config.yaml
n_layer: 18
d_model: 128
n_experts: 80
experts_per_token: 4
d_expert: 64
d_shared_expert: 64
activation: "silu"
moe_layers: [0, 2, 4, 6, 8, 10, 12, 14, 16]
router_score: "sigmoid"
normalize_top_k: true
routed_scale: 1.0
balance_loss: 0.000113
balance_bias: true
n_groups: 8
groups_per_token: 3
init_std_router: 0.00926
lr_router: 0.00109
vocab_size: 4096
norm: "rmsnorm"
norm_eps: 1e-05
tie_embeddings: false
optimizer: "soap_variant"
lr: 0.00412
beta1: 0.95
beta2: 0.99
grad_clip: 1.0
batch_tokens: [65536, 131072, 262144]
seq_len: 1024
train_tokens: 628000000
steps: 4550
dataset: "wikipedia_en"
Below are experts of layer 12 (counted from 0) of a mixture-of-experts language model. Rows are named router (the router's row for the expert), up (a neuron's input weights, with its number), down (a neuron's output weights, with its number) and show model dimensions 0-127. Each number is 500 + 40 x the weight over its row's rms, rounded and kept within 0 to 999. Numbers have three digits each.
After each expert's rows: "comes after" lists some tokens at least twice as common just before its tokens as in all text; "gets" lists some tokens that make up at least twice as much of what it gets as of all text. This comes from a sample of Wikipedia text that the model never trained on. Tokens count by the router's weight.

# expert 64
router:499416497502505464605508532577550469481458514566456538497474463532450513490559524507503559473564590516505534416563514519468558485478482504492481518495486497506511522461457471540511487501541429558512494508422524488431553555461503439525521502470507515459428457510502478451490441529543429492529458567491534513446592512487477472453451542484509442469524502491493532424495455547450490555440
up0:466468484566523511514463490499484474486411534528475465511550520472528564457460542458516510477519450528527504495513524476480518491441460508506527478524521476478555492509518518473469563525436567464511494538555544494469540561491478467356566462427466397541485495465532491496494496527469473485482504598531606538495565551468505515517541496499460482479491497447463555428480492517387550539490
down0:536459466496441477526547533443526533555562470505545463472532528474582459518482466525546517468448574532486473529527459490498457519511521469509486558507472568510497575525443530484498474505465422543511503479510490537545472498457470541394483443491516522520464504583547554518544517474531443531481406494531459487431443474455452501546520522580550543580533521503507566543565460551515535454502
up1:491504421505493552519472494435548539503517510499458506567543503475486560474455552504538549461601556543494487530495543538494450494496547515484528482512466506506558538512475458521448501569454518443505463478439496557502558468541482520507502477466469500491503506399509467459515421500529484546528487604478548485463485536548496575518416579503437463543548530507538510556516512552502612486450
down1:467432523487512486489543480538423509472538472422535539471579485458517468471475467502511429486478517619521570502514535506482528442462581498554507459528537491530484513542462514460531530458501498619503580464446583489515557560575455456484486552481501491399533556552512507467478509491491531473431526492562507449525539513507487497485505448564517486473476495522511490463495518489456469573492
up2:467487484501453492524486444502527467467568418488449475492477496539495506511506419528452529538527497485478530528506500512477522541483479482455435566468504536402583520496483494554464476534456558552470544467499472500435540543604562501538479497483521515549449547448391498560513494478480445517552530466515486514509558569418484454472465528446444487532445435450549456545536506543484481468520
down2:520521460514511415431479524500496537504545486454485529438484491481524549479520477565514598491532498536529527499467534489472424519540490466514476523481571543479462516531505495448482531529526474484484488526530437526521342492500498452493521531475501484587568552449505499542511531513454454500506528457506479516558444539514441495513583473556451494527584512477417587511540496455553506439541
comes after: " |", " $", " 6", ":", " 1", " 7"
gets: " 1", " 6", " 2", " 3", " 7", " 0"

# expert 15
router:511464509485537511529488538580585482420460460484479511470485484566485539523526507567442490496507526482529535432590517543551463466455458536444480487482527472520480479512458523526528481498480471484476433493473408473455536544478621482554523525421424449511429476484490486498499471527513508517457497508505506520508506443493523430424506483437471457527545540538452581498571552482507514507413
up0:552534573519485530503494469563526457500491500537530546542497525543496537577554510439427442560516462567508496519484530497514510494536466539465546438496554469505540494499542443501552458582464492489522494449518396397542525563476471487571484516526484557500446448484527483481510420521518501486524490392468548447509501514538472499438547454463503509525483544458477568508573508564499536502512
down0:473513532520492420457542496547557513541417566509517521529482555507542435495472489460508584548473504481515453484527459521442482436442484555578446517549511496546443434480511560457498571452442452520513472505502611521581537458517578535439521490535533518433524574559477467447510501468475469523499462525495536502484476464582512543497461508476475504479483490490500482453472500515433470546496
up1:433456514455450510481446511552547471469424434519528533505498489556503473535567515534485395478518520513440442467543491509573470488465474449477550437506512486519400540523519530496515495530482509509509488461464555474492471444424504471512518495431482545519474413531516620476461525499545487594498536423563546513520461475476433515469541505483512428496538506483487564541496514508496476455515
down1:479543477501503461564511428469485509586589558553515426495503526468470474480473508482482526422513450523477540488487497527523505573484474531536477496519504489476467491546573462503527479452521432424416478497512472583557500554555589480480421476486518512497540501501459463514552496533501500494461515497522466571574543595457530490502480389495457553493511497482527503446531510471434550487539
up2:484523469453475511495485624505525472539587488533494500458483512588469513441492498509502426477472514438477531490514447452585507537460452509502483497513404524527489498525494528527514512542442491480539482490461530482495513502527524508445535480425517527475420492470484564563487489535431533466468549531508519521531439515458554500382483500571499491473474569463491560551468492460526500621504
down2:492522498533536468489467546533494498534512546500486451458486462480513497479544482504482597491533508416507473474476450477486565421455543483502453512425465503519504521550490479497497536464474524501453492438505482519443511470518422492506459470572507446468499516475422508518553446479506438597577479501538512472450496523489519497490478568431462522471553570506479408518434607492407445483549
comes after: "\n", "==", "===", ".", "Personal", "==C"
gets: "\n", "==", "===", " information", " career", "areer"

# expert 33
router:496464510484555507511441505550545504417551467558413558401477477499463541581494491530488530481520519476536544518505506484493464504517475511515515448454535471483474467502468525490517518489514503499541516538479539419426539546451481442488481542429513516426415515506474498479541443541494502564499468547491506391471584512510529435474439460523476437480477522456485510432513480478429490571424
up0:447496501531552488483518543545474480546499420520524470548467418458444475523511488514558533525485459561487550526405463539523570513567486473448467427532449438539505463461474449487518559455462560428488474541514474481552514538530501513447493527477503553485540524509481502439537440468495539524484519475521498455511467432491443511532578551531505400562569563474455488491484480485466446477553
down0:531537390483481464446541448498555490567470558442494542539473494494499471499574574590511507498549442492499489531451456558558475522451498481459527489487504471498550528506484495383501536582459485452432473531476496516448489549547509565563485499502526527542453490474488505498462518503552500517500496538560440529544567500509553540489491486474482497459434520504403510507532538447513586516457
up1:526394515505508482509495545550482471550434446471532504523617519490501455439499489527478506509526533479526505497506532548526489471488495510543485500554496481456465513481479525471465473473459593452492612479467534493501556562425420578557498462472474508491474407444502473481452483488502415531526488518517492459483508476621489471495516489547534468568508515466486487503445454451464572515459
down1:490524507473498515487594503492490461479500514496461394563429516482543550528463494429413505474503416462472512465536506492470522524515510476484511419469473483515489502479572475506570516479507541518469500465467552583494505501474498529497509471540502501481467508498490537490488490483492509486458465451542561562489509546396457540474554520464427589494447499532526599577542588507482428465439
up2:492512522504484498547521497598509552487494500488452472576472488512424524475562508431491504492504506534424515512468461568489507516521452451464535529490539477467515493517518582468554412513490588483514518499512559495446501508483545574480477500504477423485434544561480446552517550559481573516437554461469547483503542472492440438481547425474490531565500415502482523490511524528517573528574
down2:542466448454528478535460488521543504505508506476542571427448518530455511535516450519508474580499534480512432523440510530471508467521501512470451491500441551495426500465464596443465521511512545494506497470489426515537493484543536407531485605525556523523566514465452517466496527462477544459497571548453548473500478434471469557505526572504557494486493537431490428452580456450534513504462
comes after: " |", "%", " ", "9", "8", "6"
gets: " |", "9", "8", "6", "%", "0"

# expert 41
router:491467574554531518547480550527511469430517460521438516440469418506460577523458527522454515451520501521507573455517601510436505516457476497453508467470453543491469561458466478512486524514501424456450502589475493513500581540519505445547503483417483484478509406481518434471532412510553453483531490527416478470491561511485475488476448479501496480493504498505447582487479519531562481492503
up0:508525494483442518441495560567504502530541531506537510476476489446440537415503476534535571530547426483477470522553499498455381543551475514433504394463462486492471474509484521451545495484445495462530509602497503499491549473497444548552564456492539504501487453549498446430500512523513492449511499564459470438501496608520554524494446485498537500522483505505443530535508540448507452450476
down0:537541456546455513426417502489510466506608535531451525484493500487373511493502496503473487494435494477379454543409415466523517483552469488452497525534502488476522480511450483514524483543525517493501511501481500462554455493556504484523530524461472474437510508480508543445481432534503517463489528466461487555472473521558480559449472536507504531532467470450565582480493512504449579576561
up1:561459446546502501528530439541472434452531463463483550416514546550560514485476491546564505532438463500521616499525480443527558491462516506478497516553505513528469536464517540437574548464496450509481495502463524566501524493516507468439496559484564501470507458496583501477447473441539488539492545491435445527480499506579493554540580464550480449492517505519533497559559488556497519440446
down1:450492511448565486447502518478503531467607491482538536507477466500537546529517463543532513547500558451558436521513506507556471501515534502476521483496498526367512503505485555531490473501520569526462483497512492340486548564470525518459572482539558489457507496533497488509528497461497535504581488495496540537557484565556499511414515502541475481523527440471568476472570463546514569475493
up2:447502452463483492551503518509579491461483489444481470487476511452380465518503465505536558520519469468480518467556484524485513520533512443530489497477581438466477552475529496493563473527523405530477558475508516474509504499604550453485416449558463528543511565473556469472508516487527403509509506542470505467532509511556481424461518491516435458548514426442496534470504523552545422444501
down2:469484534492585555437530551491528502515563412567530503500452555567477483473528476498518485499497509489550512513450551447552510455552501456544561535588512443496513535561483539520522498554487557467475521539403497556549523520511502473501467498504492493490443458495455481465480487511499512438493442463577452512506480455430498544521496463446535576393466502442504464470536500419448525460500
comes after: " c", " the", " a", " C", " and", " n"
gets: " c", " C", " n", " ", " t", " m"

# expert 28
router:516475570523520481525489532513524458451469489517416524419454466513415499531518551548483488446515539525532551490552517441529501470508487538496513523474495443438518491476479540491523608488546486544494480538443555506472487622409545541518546545494493442454481456452522506504516474576488451493459448521496533447508564516516479482472484520448473389521499493471448540505502482544514555580460
up0:566484494489404509455403458524482512450489481457467485469502538525546536540453480577481511475489506461505562515584436502511474572528508521466470541528541506487541532545487532515542508510517512559440478504523496489484519584454498469422434531500493444499446529562550489443505451503506482458519532434502519539460560529596494540511526465459483478536456470418421573511468466512510559459448
down0:496481482438573446513469493533481434573441494464512496568396492448486543482452494538507474558481516533435527451471503566518497510551501488501444448529506468478449546546485465515486417467518551498441528524480501468434492472437474483506522557421486497451517581523436492521489475475562526465470524470518558468479566477466507491515403515490485435404535499523538440528516542539560514483483
up1:504516493476527541507558455495512541538530530527534465488484470507437436499503577544551553525512529557487485547530490504522568462541460459510598473573572512509441534536526402598478508474463487477476525463558464503526454598535482475523534541529570549488482472564547519424522445454494500462541521476460557453481473509478489501496462474562554505445504455443479538453515486436472536499461
down1:479583524514492591472447495493510616476517460462523432459480445510487573451534500480523469509538492541452564506456500446476445458498562479442491593483523460500553488484543513468497519542485505523496516380486522508467504502475546493456492538460448457534387509468461524495468490517464497514505536471511447434512474547483495445492521530505463508518517529497459450514493471504629528432455
up2:529507556525495461493421531629492500500509550545505572467501540542458473425532469531433534465476495497480550465571453493540518476542533442553475511520611505559510482489539542530484506455477446514501429454423593538516444579509464464450531492522469504507461566503556493482450528497446477569525512481551558512487542487487472512447469439463522443528516485487512525488516456506468479485511
down2:466483494553483525505448497522476521505501478468524476512500463511603472605498423494521491556509525493441434451442560487541551429517526472445540508501490547511500504537503514499409440536509535422475473522497498428446472449495484555532526509458465550488534492522478470497458576489468558555481436561472422541501486463482511451519450543530461459513517558456413478577500565536483504538458
comes after: " |", "\n", ".", "===", "|---|---|---|---|", "s."
gets: "\n", "|", " sp", "===", " rec", " election"

# expert 70
router:566488548504468538558474524527495449470545519472452632515494479544488528482537538576436512529470534517551502537521560464517490490525429501490487454453484459461508459506505485487508544443505406495488515501432466478497549555455546493549570513510469465445503473520446532407560466485536477456528510532486508425450579510475567451436523482501552425456521512519438541482513493558493531542486
up0:519455442506507467458511444493515483541527531445564529521439535430456500513464523557530518529444489511547420427493519488533510520499481558479536521555554527536527447488442474528505570498485515469519466462518560464499523562494528491533467455440555517458467427457571446504510480438466468509532488477495516520480492505548546547516529519510557521488540491477407475429531508616466538448614
down0:635577465517571494541501530448472443510503499387462506512506500501520480524537436448547489531475550483453549548514502521494547408505484482478499525434494504537498472513471529476521495497476526494448504532429530565467498593473527505403432477459489549440523482522423560553488507496438511498471515608493449526505494543529420513528486525462436509525493513486502496476472470496476489464487
up1:535446542493444498511539520456470441552567522506433539543446507519529572586454454497427431508470375543471585511469580559508516564497473483499521499503529496448396544506497531510520481503447504534498531464505551515470470455517528451471437504476427557467492460486527520437495464488509536494498472544512453533410454452491494448535533526486448534546494486484488508515462481516537552508504
down1:537552531495456490507472473499479576545491500481594471544539500447436485587500449524563506495538525476467505441517460534484436561547433472466558545442468494505458520429536510467480579549510524510534495543499522542460601421499519494498518491516582561462493461487484556501517482492488488544518535456446459467517487528482487498504431454482467448515496500393441439518516523527517462529420
up2:526438537493427531498541490505515470496498508467469490466520527428497516485507482568453482468488415499534522501543474503523524459542515470552494510549543417493470470445448474576524510475511482469503547384496450523535570486447528503500491488514462501471491461538531517508511588549511540449552511523477557417497539468528508489522578450585452381477552451486458479556519535496470579518539
down2:486428516471509488489488412485529550521489533476439502465501515566425463541492470497477502429577515555499550489441482552509508501450481519522486478581496537446426472527556523524442420491509451519516508458511471523456517453536501490546496524444541435521498519512454551510446460499481501488513534599420536576464507508520420519564486556500476528408534533524436503596504494450521485493491
comes after: "\n", " 2", " in", " September", " January", "In"
gets: " in", "|", " In", "In", " ar", " May"

# expert 74
router:501470529515553531532423542509557475475493456550385546488471515546498564574513495519476511496521514492525511490535523470466516538520479501442511465435521481478493471441382474556429502439542468424421487509451476493496568530481555501537542487505413492540434447488468452493503491506512474468504476550478510430506483492477532471508479553475492490483544523474455516442560572553446555573443
up0:487536541406486462488501507490489511556550470535541500568527505471493473503492508528532536482528476485494482519488569507528552504494451418477586476494524565500547516530468444523459538525436544488520507437494471506547498460457458547502509521483538490525430508457484449547487457503494578478543469531523440493552557468400538566527465525482471463519536511573493552437514619499576546407504
down0:474543508565517506531458487457491505484518501542553509530455584484501477424535471429500498510511537470515504537506513511519510477505528535497538522506493508507491581459376509478552430585586512458545492520522439480504480515535464478520509539541477476573563477545460515513468554537435517519406509400434579451479495481510548481459454494529585536484542465493579467515515460530529494558495
up1:540396519473512527519538463430492463521551541522534512507443528496480456512529501531472482529602424529538498539452517513507479489585468517478492449493431443480498476486478429509538490515555513479496508561525471598485503550457541437512507454543422461491431505470519550499528511502544460510465554543527473497516432479541528530507522621544565520501489463523454486584551485501466509429508
down1:484500456537501537473493515542560520554498453524497510544527555449539520514492545509465483477489481521537552503513404521460509520472486495526545487546517510475496466496512553459561529497533483566476567515555502483479536429518419550473399532530444484560581508562516463491547491539439416518480496479566524550541510503432445503431488507467564539458547437544518540475522553570550451549442
up2:504481496503430455448438544500506457503510493508489530529453553490540480527481454453479480487505472581490532546460484542443508489504465518546563505410500518539489533523473488472440506529458541546447452507515459480450500474536481558433493438536469479557432524444501483584436531570508493536490473565518529527477528523492526509424463510477409461469578492560513524431525487511474491595392
down2:468502490439512488502602433513426567526439559465444487502459517481472515455555487431483495404476497482579523506502522485456535439496494507501486479521487577427558485508470491538513495510513520441473438489544488500482433527425453538480543537551500481469526454549493498500527400523492466526464525461518505483492539520506482490554626513466521521522426537465470514589544465502487486437519
comes after: " of", " in", ".", " to", " on", " for"
gets: " the", " his", "'s", " The", " an", " their"

# expert 20
router:495473499467471486513477551575579443424471525563483553542483475563456528480598503550512506472502564466498552493499508497500521561478450527504497502457507527424460483515455490527455543483491498470474496526361520535513545552475492478537486515464474467458496488510484537517489449555530450470513465564500485376514528494451473510396509519450456545519596472478500506445501467489448543536478
up0:422495507482564550517552563505506504448509553500542536471533535495488487486477502550530625515510533489469565487513505457480490490500432556448515543505506623497557482549459458504477471497485510484513500500455503520509552570491529459439537489464586510511500518487551499475493592538525488458484500470477515461508531507534535444399592495546465492548559566434482489474541485473476494399502
down0:494510468482482467411500439525479463515467520486529475559451493517526501492532549457462482517474470481473487494472530494534593516484560497446535527522499647531490559533519478533476441480534578465493544515495493392444455494409481502457518480522465538509549551507475476509517522527513505484585478434455454427467572530491453555461452521490488506526542465515461459599469453546486466495492
up1:453518479538476500516530516533458442557463547456454515478487545467475514515489553476466575545452466579485471598472484493568553523473511510532478535525506455566457483511529430473507455505415507554513550473450525542558488512488528532479502546535471556441555445425544522476499474509500512466432549488481400493440455494496505496461527493422553540524511557514487517502431457498465578528573
down1:507577453488544495458512565534479492491497474532527444538495507502591522483536516518506440554475477503493468504520552501463490508479517494509419584574510457541521482521486485434555503556503555510552495491457536523495495458520432544516457536499533453510569440562493493603453514502489499502461488523563539491556512496519522456513454473527613562456469419473463612567490503516507477469435
up2:495475355448473561492528535523504564465552563589482553572451477485404470478554539439507520508451483419451470510501537467552476477522456546502477478451473500502459491433492442503511545514523531522484469477456535469506548569455472479473548495487510497495527540503491517512472510468463424508482559453592482462535554478492498581479485465510498479500582442484508491465518484533478497500576
down2:549476543614531478570463478500502522563541496465483500493501584489553553532478491475516458548498551507508479479494517497478536529518463422576490427529525450475543506542468525543452528474523526527496523459478470488507525436506477533456570504456550564535535554498495520553464485557484529433536509477456483598470453515527458517520432588504481510492449475508529547483521498554528508641506
comes after: ")", " |", " also==", "-", ".", "8)"
gets: "\n", "\n ", " non", " al", "-year", "-0"

# expert 0
router:485478529461481486540494540553540483475498498556451585435444448523458548521484547558475526473494555397565488505596550526487469482522449505475530465494497453533523478488474438530522613510553435480485472498480472462532547478416465457510512516484434428466459533449493506535537478583539468483485460552494450507458510513470516456490411495505513451525569465545483512470513543497466546512448
up0:479425461472448545544540495446485512473545455533481455445510505507559502411435494504506480505431459464475475478543561508556485495537514509488499561457552481526483548510443488514528501457496448484446480533527519601467442469446503463495498487479452450467570533487446465489480521497573512471497516458480462454501474591585479481580534541407533477477504438446505460571463531505492520414496
down0:522505459537491519417493493581473480497487513484501574520483451441471542465513596455567499548459518413484508533541479505528480447548530472489496488514534520481514552559533468427496436453455509498540562435584569455572501474507502577467473494549503520433534553543514511592478522573458529554590456478544500479502519518483477534506467475484514499534489455531463521478555541547503551468500
up1:518554534583504580552474541493543535532530504505500526522516566441514580436526510542561513496551422488498569548526492501499534464527545531437489489452537495470517538430573522509545526500473480501464477577552431459505474495475411494453518468475422488501446577470478530523520522590554508461519514490559461479516449508455520501492552484488527578437503503514496513510468567500536532445436
down1:522500499587552426534512464524485487497476500459474486453518477571521551501554493536439472458469500526459376514555513509490447500477484461479562516498515495534512531487509467477448507489438508537468447467469473527539532533408516503466550488521511571494463515488442441440526486523542497491511551521511393545521545583538443516538473581454486511494403506443581499530549500456469497471447
up2:530484509503453491472465515450430525511564474495439577449480566486440502555385455522483529465557490462519446527505513508500509550530468512520455562507499453468521471531573427476519569552508533425514543494464507513539413485565501547539508529426498476504591591458481473488497486500517529488544544505518519543480591457519504535488586501505513522486509499458490480517468595514503535453476
down2:437519440555469527478502487517478524441488576562487474487453498534536477485503439506559527465548479497504516456586453470503501458479548494495483507508434527489533436499533483432519458481443485503551483505439514476481465459521439578536488591529462489498540488485529490481483449559427546465543458487498540487484573530568499440466555503406581463518493468492482540437445518484440503460402
comes after: "\n", ".", "==", " ==", " career==", "="
gets: "\n", ".", "B", " He", "M", " B"

# expert 78
router:517498595509514479512475591537540466486499481571437532493503552515501515504504529539496549471549535479575519424519536488471550535506465506526539516435479501560492517425453531557481544513529478476439431497396443456498527496475477487535547509451475421517463493444446514525536484499540487569457469576454482440502551524415506442497463482469516487511533500487488527457548485532424503574434
up0:478602519461559515487519525531457463501463579527439557538534551538562506482514549550535495517493502468497529462470508501549516517611503525494471599509452495543540463427483423438480518487562466434441494540459470476492512480480449520487528520515460486454482552493451565496484456441479519531469443550480481461475458482509518514555500500565573495495500543499500523394488519414544480477545
down0:544490473483442512517528496456554488504515476478462469556529451526511543518523467493562501458460491537490513600528437482431464556447468516509442534540505543494535511516480466612491416435481580547528571511515453591511543492585474504468461475498480503482534552521561438510522492520482434549498480549485540473522533391456483398541513528502479502478440460498544477494500477487520526523485
up1:562468542472547418548452489492561506456531566493536528443516482530523471513473526535504545501488518517529518478520474505515494524523487537597605596476494522471498501447570525538557487480514502482525490433462511494515492472452478532519555503548484503535545522492527579500562520588583480529470556504439479474467502513480471436538456431494488394447450500454532490465480528537561525448440
down1:496535493474495460465505491541440472464492526512515407441518535531549499499500557485467459483494549587473531476468514484547477476485537512465619483478498492474536457463495567501409477524488519467495497475535434454496487435536458524442459507484532457508503482570545521536572510542525460580526447495506448539455540495461483456504497477445537547499554464493535530507408445517455500508357
up2:472489471472514493633460535471485449528523512472448486560438564534517446553396505481466530537484550509539514444576475482514501555469469545533525539535563501615507472455507493532458528409480491527440459538517530518434445522446505507519441488473472532418485499507493538460525511456496519532496503515482543492515497453474465466552528452487553448470528584473513498503570468481449495547506
down2:546580471515524411465544487512505551455539535515572553532498505505566479448470559586510516453525526454472536586482502532506521501535476501512481501447469506436516594494525449471484548449491495451570521470484440462514525520469508468483550517458525557541587502506552469546500509573496525535459523505533538508542502514492482554509460490570486568434515464572579507461466544420480501494555
comes after: " is", " as", " a", " was", " of", "),"
gets: " a", " the", " an", " is", " first", " American"

# expert 25
router:482513527500510492577458525491492485483461480515418558477513480521489549566505544533485481494501490477547536469519579494481536525475437543453550497487514450416489536470455491468420517493546489457379463572404478506463511528396499471525522541486435506526503445510488529522513477458596448497494493559448506461484496572458567478469487523493517466469542559480429501443533483528485567537475
up0:417576551485489454503494505529505523496499511493580538531564488492505499506486488493463503533463520462524433402482562504519506422542486489439485594515456416510415495527499506524521451454518469559497490535528542438527467512540475492530470521472455550421563472449563452510439462521549472485483468510515493564481523548523568485560503475480431511540460467419512566577511559491526502490515
down0:444414536481479490463495421634487432393466473494554447511476471444500526520412553536510498513539516536476512482486489468482481488525483470523535509540530489520521519484496514525521512511508499511481538561413421501545563538526505407420480523427515577456503562483541466482534497511426519489497488514473536498497542531505473510492571531508554472519529495549461437457551500509468479439552
up1:504544570477501453475529538491518463444507514514476527526591450460554495520530479496484524510513492434470489557440516527547528517605478539455527462473503470501443571561504457529498534526519455561548553539500476400523468513566520474471481515560497460489465519409515445483469476485496484485447479458429570495634483553516500528459528507555563485523476542525495499492481546517558516434528
down1:482539465504500564539430567537516466573535537452420510509503548592557484505451488525537468534542508483470458474548550445511486493402520529536533498494564481433584505468520547443437483518545490488505448447444539508507461505496476548551525517527543558461503527449481503468446541525438538405533446494550494492498483522538430442557507538496484546532479441482526474517507424492480509522470
up2:487518568517567456500506496539495490537491546552499464491502547511437491494484516524550540501483455553472477424452517431485560496539526503461517554552552508501495458469448571504532495483548578488508604559483405557497494426594530543539485516506457533486493506472513461513382477468494447492520561468477491518465518520503525585556529504535460450504475565500524499473514457585515524449538
down2:545484561510495444421547520473534502467484490479524451448503458552583467456540532449481442480545449500476510519475456500495474461544438514536548525492432464503434528497507497440508457474495536512505502465528540497467469563481578445572562519467494520509506485568514426477547553502540540478495449544503494544517433510568486496500478487471498496403480586504458566501445507438517395568503
comes after: "\n", " of", " in", " at", " to", " from"
gets: " the", "-", "|", " The", "The", "="

# expert 21
router:475501576491530520535504556646496455479499508601498581439492508474458536489506515497508494519537517446523561478557501478446486501503425512422522413464476474435464526451447512549527565507523426497438461506469514472456548490443514487513542585466454512486499482492525493518514481573513470507449477503465413522436516494505484500477428519437514473466521515508465498432544521504488505570495
up0:497448504511512528499519531494484503469534492556432471466547524443482533452458508526481532501525422565503463413458449481467450436460486494474512467476488513504481492496507499504481488495471511535421490501527463432485500558502542493539502456453478544573439517534560527511500434598465535485518460486516485537493489527478526485467424501585409505537527379481539488458393557545521408518507
down0:483531464525458519461519468524494488473461460439541480485470629559538477463482477505477456506508564503523499560454581509473553442488479482464486450496521523488632543495504477538559548507513515442482534471483449501490544571508491566539495489494478477510482474460542506477512519501443464548479512487385372495521522530528497547514482505449505586428543479505512450575489487480478490543473
up1:495548493525462514543422509490497497463541510510474554521616477578544527453595488515505478526562493495463405490505450460564496518536545514542471517490598487490491494518574483474467427545547483518526503488442417484415488510533472475515543532548548504531505574504479485520484486532469483465446472486517475413427468511493471469532490572451485482473478501496446486471486543553415546524533
down1:533496463526524542527507445542539503441505547521490455563494488527524526498503470529491467542480523541606453458511591546470502421459527464480457541464533493487524471530548492524456477476512453471549473478542484517552589500614504517544517557487518468503524493413479476528481479508557472492472501490510462457495548585454513481628566509509516543521493401500504509538570439548497517497458
up2:534510466532517490543505428521464522585539491464524511578527493420550458567446500501550518471481454503577514502495516432556499508512501491475483483557596469394515442532517486515476535477500511505560448500486493466538504500469483485526527489543521403443606451581490566458446517510603486561490513498490457516536479521544455440479522528534482540531509498446558520469453486462506519479509
down2:517429540481505502497571502454619471501496501473498509508590556454529519472459474534536463436497486448507473504488471460480554499557544496545547526525459591509472529519480532484487558499468555540558499519477433574476496500529508505434460557562519594451473505431478534441531470513531476500527540558559513455522562465463514604559496558462526486493468511550504502543504554479506449532488
comes after: "-", " of", " the", ":", " by", " and"
gets: " L", " D", " N", " R", " J", " B"

# expert 58
router:492462514494505513562511563582500431485468505524471565481380529539470560555465518481504479494492468508565553472582540480492504580483402496442515454492514497483519520444466461496486515437500455500496498553481511539481526516428531510580499584508477462532520482436413473501552487464502494471426396512433536474483547490448502506487439482504463441501484522454498521460528535476464553508504
up0:489491514432434522574489473551459418576443538491548465486496511518483437543543507510495503446550534570467512389513539546511500524509493535551534500530497566537516466482490478419396528407492469471465517469487514498497546536536492499546498554583506490531537478482492487424555503453459549491470513484511409468556534492471497538469500428486520452483437506514468545459560550537488506494536
down0:474526495534556522485461489515456484466467562492480552459535524479524450440424505502582503542510492465508509439389496465511494484505518410484513475442508511473457505478556449527478510446539500496528547484512506568549508462493510501558477530575487538595539541572556500509492491552495548440460486555437536543524509461519488498406485468468402491579572482524486470534412513520484506469500
up1:478512509472496521529567515527532495486512481518509501484507546471484511533480458502459481461452464462534507492550469487504534534507534450488553525539510494465462542500459481453506466426538562447411519486579464509452485516502505517517438570533474456506551594493409526456529487538561459461514475537422473508431509467485505469440554501598398491538466471507521574420525475392474463462530
down1:487448475472456567568499527440446525436557534445478492576469541493467448553528441493480506519557489538351493539476506571471489480510466570474502506491499566468473524490457527516496510520485414468473477482536450539478444457530538462503459391511475524457506473570520532465502459525549455516454529482492508488504445543486570497532540476512503531491550537432462527424494536543489481507544
up2:571537428446480516589447601558536503446497527442473437564496493520455514482482515492497444514643508537503503452510518540503431538493514485542463523504463519497525528481469435508498461522478434479515467510512567514524535512484570449497522508525552566548513498523474528483441533489498531463573407442500518467432453501512460455551440515582497490509484533528516491461507550524470510526532
down2:509487476527522552452507446497597571544490517524513510515522578487492531465442531506568475544453435482503499470509520496472501546424571451564476458441473486558548471511475487550499477590602485473530551448488539556595487550500478442501488567521511503506579537443535476502503496500502519492558498552407524520495501533553524491477544521502490534553530491579494478479520431509517558498547
comes after: " the", " a", " The", " of", " and", "'s"
gets: " b", " d", " p", " v", " B", " ch"